From a checkpoint of a small mixture-of-experts model trained on Wikipedia.
Size: 8 layers, width 128, vocabulary 4096, 26.9M parameters.
Experts: 256 experts in each of 8 layers, 32 SwiGLU neurons an expert, 4 picks a token, a sigmoid router, a shared expert of 64 neurons.
Below are experts of layer 4 (counted from 0) of a mixture-of-experts language model. Rows are named router (the router's row for the expert), gate (a neuron's input weights, with its number), up (a neuron's input weights, with its number) and show model dimensions 0-127. Each number is 128 + 24 x the weight over its row's rms, rounded and kept within 0 to 255. Numbers have three digits each.
Before each expert's rows: a language model's description of what the expert responds to. This comes from a sample of Wikipedia text that the model never trained on.

# expert 31
Description: Adverbs and word endings. Adverbs after a verb, such as also, both, often, widely, plus plural and noun suffixes like es, ers, tions.
router:113125142127172152117117165115110159171134123101140137153153109104088089114123064088160160175117118125123159126116162122111140137114107123090142177171122099108115180101107137146122105115124105149106138159108161144154116150160135146102143119147127159124163144134134161147112153138149132127123123115147143131158131120150153127082154116158098104128082184145135156131084138149113171141147
gate0:085148119112119168135176134127106124139140106139120097114114138137123110128127119119124097160149158125139136180135131129140119126114162158108123208157154082082133106118086162102134109141145127129139094134111103136151137120102096132159117145141078109141135090122084104066077129106151151180135122127152160130110117152112139107113165105148136152143162137135091137105085148145120141113130
up0:101121059134141159123163158128107127170170109132102112078107122132104088081153107125113119174158152157144117176152143130112128133110145141133144161128147094099127088119101125155113116176144149124112136147108097147161150107098136167160083130138094110122121127151102110112109124084142117144135133134157152148122099194132137136091146095135162117132110120139095149118102120138104125147131

# expert 16
Description: Word-initial letter pieces. First letter pieces of lowercase words (w, m, sh, sp, par) starting a word, plus the superlative ending -est in youngest, fastest.
router:100123174122148148149136134134134123150142146077139105115147154115039140131160118117127131193170142111123132116142162136125097111125100109105168138146117085109133118130129131160109102103118116153118160164079137166140109123127113115099113109127123139121112186137116134092143161123157104152083118144125135118184102172162108151109129107153134134107126174134118135106100136110154100127129
gate0:092167128127086111138160134110121129157159160142120134089140118114097126109169160124139142134171177128132099132147075096133137122133130123118083175137129120129154103149114078123118143113127119154140107148153148078087142140110125117119128162123126114117148116159080116096143104153139135093098099137111110140137125133109123131143090118103099131145185137118096091081095139126070140142175
up0:097171137110119125087122137107103131144171151131122131087150094128085126093153150096109134115145150120149097163136110110122147130128135142142089163151161145119168132153151072137088130110117126166132121167119136073131142152118117117098141137105147093101150111149109137090145066150132140121079105141093121130127110126115097105139102142083092137149155150138121095081106106115086118138114

# expert 17
Description: Word-final est endings. Endings completing a word after its stem, especially -est in conquest, priest, interest, tallest, also Nintendo and comedy.
router:102123154123187174108127154145102143169114124104147121132120092103090109146129067133160157192129129129142131108119165152134092096133120108105149158138114109096138153128113174136120080119114133149120156160086152149133136174131120131109145123137134172139127159132130163098129149087154141135092132138145128124138137130164148136072133118169118113113090181139154146116102123124145103146130
gate0:093092173189167134139112146107110127138117164116129121127123117103136098148140121086125056139175157138118160131095151117113144131111112129118144081155156109142149113099107144133123103136169122148170141135150135170152097164127117125132138068117142143146098111142132161148137128099138127118140123147145125122101154124100146136129131176155102143183143076131111116157139125106169092109130
up0:168154097097113113121170130145155130162115101124118100148121133152140176131113140157108157109085138149159145148150104130145112141123157119125112175096102102063096157149131135149145159144100121102085134101136103086130114097113155108112104157141094096136156122120116118128075102133121144177118151113128107127151123107128083103106123112124166128100137169146148163083157126119129163142143

# expert 30
Description: Infinitive to and modals. "to" after verbs or adjectives, as in native to, lived to, and modal verbs like would, could, may, must, will before a verb.
router:149158139105161167127132143087140145171113133094165125155136150159097131147132086108128141201157134071122143087115153112122094131137138115114159134167115126123134136139091133162092102116154134119122185154086128150123098134136121152092136122140127129113131130100114164132120158154130109135105150117148149122141128149134129157095151144157122121128105160175116173099110130129164096181094
gate0:164113146138170110119134148168143108108089119104149115105097151146141135131136148149156159166134135158120153127186094153124139127118149173146105155111117109118109123131151139155139103149122169101157140119134105112164125157124149107160140128086166157095158146146123142126100142157125109167148135092134177109122151143119169148174112160115155154119106150129185133151121087132166139077126
up0:157157145146177075132150124134130121127041115098134130090115112133131139134147131107154147092115120151143169111134146140110144145141136130162128118127113112168120122130131129150122145157093134126157155102137127113070143198099141122127101151092153159129120119112107168106091130148090132121144101112132157120136092170108145124124108161164140121145106137120156160152120135127157196149123

# expert 7
Description: Paragraph breaks before headings. Double line breaks ending a paragraph or list, especially before == section headings == or a new article title.
router:141167184111122164139141144068145155225103148127151145152169121133105093117120122138172115144152123123095128159126147153132168134102081120137122190156092107137132160126089145125123111139133128118137124156141151143142131142127143131116148156140126142128177103136140127128077146162124128132144112101147117138128123131111140107067110128156085113105096133150110137117132135114108153111148
gate0:178124161175140155133138152082137157144137127073149084140116135157177155128152141154116107129161130097164098080143147134129114101117133169178130115108122137092172136150097103178123118142156133172147127123097131142128097121133128075110124136114143147140125124138108100143156147116119131191101103139141149117169154141125137154123156104121127109126167119136145137097171113141151141116109
up0:137150156144155160109162161073148186171108166120112103091096108186143177155122147162136150118153149132108118095166124173120130101121127120156119108101116108127144157117102152164141118138138158125159147136081156125141122130102139101118124149157156123140106132151097133166133130111127090148150114142156117109152140111111111123119112125101119099080110136170150134124168135168145153112107

# expert 34
Description: Foreign name endings. Final syllables of foreign personal and place names, often in sports rosters or tables, such as Koivu, Nozomi, Musetti, Alberta.
router:120130166128138151142119175103107142176114128109152156165166120120076088113114101093157132177120107122109152105092146124102128107118093141115118189138141075096141167111124136137111084118105094150096107166102138154147099149161142131121113128140120158119167139124157137119102183149160126140115114134144146121170109139137158126101137122158120131107094178136147137110100136141137142145150
gate1:095118114161189127113138179102081123154088157125120163147117116138114095161137104128104128094149074150152143097130120125143152081159136128174098145115122132134144136135122142128156106124089138115095092181118134142146066146107142115090114167154155156140121117137121140076101146099149153113135141143126152112098155113164118134121106110133133141115123124101078117129111154141120108137165
up1:141137121141121144136111139124139128145129108114148113065125155129165157147106149129195102101133143102113145112151066117145107165152109121149146122107145131136130131154188106151113131111145151155150092117149126124114140131104142148164133119108151087131147119106122163205143112116102126158126107107114103123158113146075110141145124136109174136164104184143153104125106137142165152104095

# expert 23
Description: Prepositions and heading markers. The == heading markers after blank lines, and prepositions or verbs in running prose such as between, during, playing, taking.
router:141148151122115148143160151081120149186118168136177140174157158129121081116121104121191138148128136116104163178095142123125128134112085106117128187178108092109118149138097152127133151120140101150128128153134118127122125127121130136113140175130117161110190122142124132113073131137126176127119103113137124148157130126136146113070121134166089134136097123136131164112120135125117143123150
gate0:117114161116138130130153163108128106145110126088143129135076174136145110124118122119145160156148159139125139142156113121157130127114116148102131122123104109101106090087140149146111097137121129143155124191102153157105106124114141128131131094164101075104130150143101140114130168119107141103123049115083135076131120134134119138147137149152140182102156114139116091120128103121066150091100
up0:149136138106128106106125159121095134149056119125105122149123135160136114155140119121194125189150161133127133131142100108139105115141142131135119142115111101099075116128134178129127103136139122125122119140122163152135090149118166148114151162154104127124072152138120123154104109092137150115107099130098137089188089115118139117112167118144116111083084114146112153109109127169138177120109

# expert 9
Description: Mid-word subword fragments. Short pieces inside words, often table header words and column labels, such as N-om-inees, Des-cription, Norw-eg-ian, l-og-o, and 2nd place.
router:100113131133146196127113159103140125159146153087112167121121152162077123105126086117139122182162104114132152096158172128113105118143109143126129137128137107115119192115158142148127106113124079151115109144141116187138109133156122116132101091142110151130108153124167145117137156118120130142105113103148147138199136140146127132105170102126125124099082150125122123116130135129180125165116
gate1:138116137120151111113143076122129115136127118112113145118158133114129215100139149172151114098160154109121135139142069132132145139119148053128153135110100195169131122156119135131129107137119119122111106119169112111090096100118133110157165149129107118160110108104069134148139131151104127157122111124123132133121140154099139155140103183120119158166102128109143124114121121123129149108081
up1:145139109114148111095145121123129159176128169166160122136097117156137124111102138081133120116183156156084127134137144101155166080112137150147127131159082124135130076139148146104128142077123131106148103142146138107099096168105123105118118105118143137164162123110138122127100136093147128103129055192124141134144116137115112132116099103156104139104129108159112146104119140148105087137108

# expert 0
Description: Line and heading starts. First token of a new line or section, such as list dashes, "= " before article titles, paragraph breaks, and opening words like The, In.
router:131119131122143174085121150131120156160133152101148145151131127136071100094119096116138130176190115091130130110099155163131111104110126119131134154137094111113139180084119111141128095120110100094083129118113164168119106134148118133141117159156124171153136140144153156138137156135127144125049132126167131137151137124137119142080153102133132102106107183150152143140120121149123134161139
gate0:070113139137116101118152151173119128119116132062147103152136150117143128118136106128160115169139122092127115097094133138091128146119113133155125175127143121141156133083135158096120159125167140155131108172117121105115144180142111141156167135168140121145136135123102137158125145140126146124126087122107122084188140139105164130170120113116172130158135159122156085110110111133110079159155
up0:122126125151147109146108110062131143148093148155131134153145108182073131142099123094127154123125139159151189164141135142111077123155117130122135136105107137127121159149129152122119115115127085104105134124103146113117100083144155141103080151136137120092107175132177143101153079123153137136117106086128150107128093121148130136143124163149077123134118089111081132157149138119145142101133

# expert 22
Description: List starts and capitals. Dash bullets opening lines in name lists, single capital letters beginning proper names (V-atican, S-irius), and parentheses after names in tables.
router:136168146099132162129127179084143127169107154125092142151181135120106093128101117098142104151136079115084155159113149138139148098106139127142120172151099112117139128096131156134128125162122121133128154126121123136145098136139134099133106121131077163096154107120160166100098152149171081123092126138124148168124106143143168125092135082155108126144111157125116140105138147102143106153172
gate1:128142123140141125127164103112169121109122166130143117113146110139088153131110136113100181116116102122117165105145128124103150135090063138136135118100068122130154108173136105111098110152110150117148127141097118171125132133131114094136112132122157102154113082128148109088126136157127131127111138165105166128109152170130084142134118136149150134147172139120134184125124146106065065119157
up1:125126137150160121112134152100129147116103163136131148120125146159096158151070138083142166097108090171136128127159106149128128114096092158097110105115131111127171101154164161087130143152144165107126139163117098161142126137079114083098097148123129141149090079147133140098098112145131141122127158132117163167081138117098109120138147127103163133104132127142120141140145161115090103099146

# expert 48
Description: Pipes and like/well. Table pipe separators and following cell starts, plus set phrases like "as well as", "well known", and "Like many".
router:139163153120137161120115157090118161190105135124126147188152131127084089124103102102153129165138082116127154155088165131102129127106113126109140199122110108114114145082101169143124114139129108141130122138108119163147121118152137141114117149141129183134159126103126148124119143117129116139130125105145138184139108122118147128096139163176074127128104157146158168111136158138131110154149
gate0:142118155105103143092131134172106144089096162125129118152164147132117124081123143123125154142136145121162190106139143123118144121107138096102159132107097141137095110128196145117158079110176112121111116165135107087148166077119105146101111189132114175098138164125129112128117157112153114140144116115115127120146130157124145147108154119150121123157136119104168174103140100134101111113115
up0:102139132115123159133146130094136103127154107097148120142126086101115094113105138135132116126150163129137106162131105102115102152120181140176110137141099111111132129145085112145120118173127133085117160103110174089150161141143119153130083145092146147145127093148107082099065075130101127095118078163138120155148133136124153129119143104150145118137132137179107136131131120131092109077139

# expert 6
Description: Plural subjects and most. Plural nouns, "they", "that", and "most/some" in superlative or partitive uses, such as most popular, most of them, players, teams.
router:108126150123163154121116149109123147181126135105144150150145140112086087101106070075161176156114099135133172110111159127119129139111084137093150160171115093098127170101127158154120105128111105155101128146100143158149123167163132160120125122161128143108149129143146161134090157137150132126115125126145132127158138125155162135086128124155124099120085168153131140128095166103121136124147
gate1:104119124141124122085136154120089121169136112143136083128151143106113071112120129111131138146066129153143143149186111138155140154101107112171140102136134126121135112108126119152164141195146169123149097147091147171141119102144105118125132097140130076098117116101125124136115122107139116117128151092094150127144179096123189116124116161131092113178127141154090110151140131137145121145119
up1:137130108136101102096140082086093158098112147152137156122156132166150119123126118144145139156095089139143116141093124120149123109180167145134103161134133147139162137093118143103166143136105126118113131094126103167169107145116129111185130110134113161134119098147124120121139116131143100133081099069158160103107133078182133128100122128116116108131073113140113117109143093107124143174144

# expert 56
Description: Table cell pipes. Pipe separators between cells in Wikipedia tables, following names, places or numbers, such as Gunma Prefecture | Japan.
router:133092157143159155121105145098102161176117139129142147148169101141078102123134092092161157176125085130130156135085160125115108119123117101104149181159111089132108160103125151163102082103126109153089108134126132177167131162127146143124118115133120154128156120121145145119106170144146127142124132124149114143146101123132126112112142119153098121108071175130138160127110147151158132140158
gate1:116089168101178101152111105110087159147096126127138090114154117124130108143125099121120134111177060148176126140110145143147133099062119117123106150137161122103151143106136109157126172131132122158133149131166071149122135132100123124099118136141100094111146140106120150138093150154165150130126124138127128102132103148086085127140138113124113152109091094104161145089160096109125128137143
up1:088077127102130165152139182121156163154107122117149121143070115145123142122175151090123135133151138132111163141144160121161099100087050168162153116124137103095135132143178113143072105104133118128107114155096120097142128160117128114107117103116123092109123132127104146136129110135127160123129128140114141118130151144140178144142154145100152119085102136109150135124130117179131137101129

# expert 50
Description: Two-letter name starts. Capitalized two-letter openings of foreign place and person names, like Re|chtenbach, Se|amus, We|istropp, and short endings like -es, -he.
router:098117135127168201124107159109142123142124144089109170122140133141086112115135091125130132184125121102127164124149154145086092103143111120112116164128131109106135178123138128146123089121120100143110099150132116178134126105141112112150095102145115184106124163133202119118135167122128093155094136106138141122169125136166135149104167093125128141105108149127125147096170129127149116131121
gate1:167117112101070175116110112103104108117090125147135140147122093098166119146194147130132124124147112102129121119156134120120145155140180092155122127136134125147148148141117171111115109118122101124112119086160135139143115137142143098145089147116113130118107127097086100122149157157159171110128137113084100097084114133156139149157081143120142158164148130113113098098151126085114158173133
up1:106133091141118170127127126152101098103130128120109110114150102084176090101139119088135194151066152117165101137146127156089120157158156122090120148142159107135088162128134139083086082159135105143121127135128127124108120142149131130161155135123155147111135124097126112123153091108101126086113147091092107103087115102142123141144162148141152089126155147120107128146122135141127103128097

# expert 39
Description: Sentence-opening prepositions. Prepositions opening a sentence or clause, mostly In, in, On, During, After, By, as in In the late 1960s, In 1922.
router:139160152137141157151132174084122130187125133120144154172158120116101082110096093115141141163117091110112150120105165124149151136116108140121124181163116094100131179113098151151127090141136091145131170135103135141143137137140117150095128139141124163104179125136135156135116147139143105139136101113146123136153096145144173114081128124164092116145076176139139136120122161145115133148147
gate1:111131130151070156149130082152181112119131126117137121123107133110129143116091100177096105104090093108097110115124121112102149097147118105118119119175128132110126155139138100104120143090156114123098121121115142117111097162134092113146147119138093111173125147107131130099171125117143134176145114095108156143115106121129128146144160147086152179127139127110078166133152135083101113187125
up1:125141139147118108173101077144158120133140115127134155169167125098144166117100129165104145095096102102109123104107126086127166128158112149128095111151152114115150102133107096106122111083125101137140115114160139137133109130143089147128153105129083137160145129096130104119170105141157160159149162095108132148133115135149132119140147152118151126166093149068115157122149143106066117161161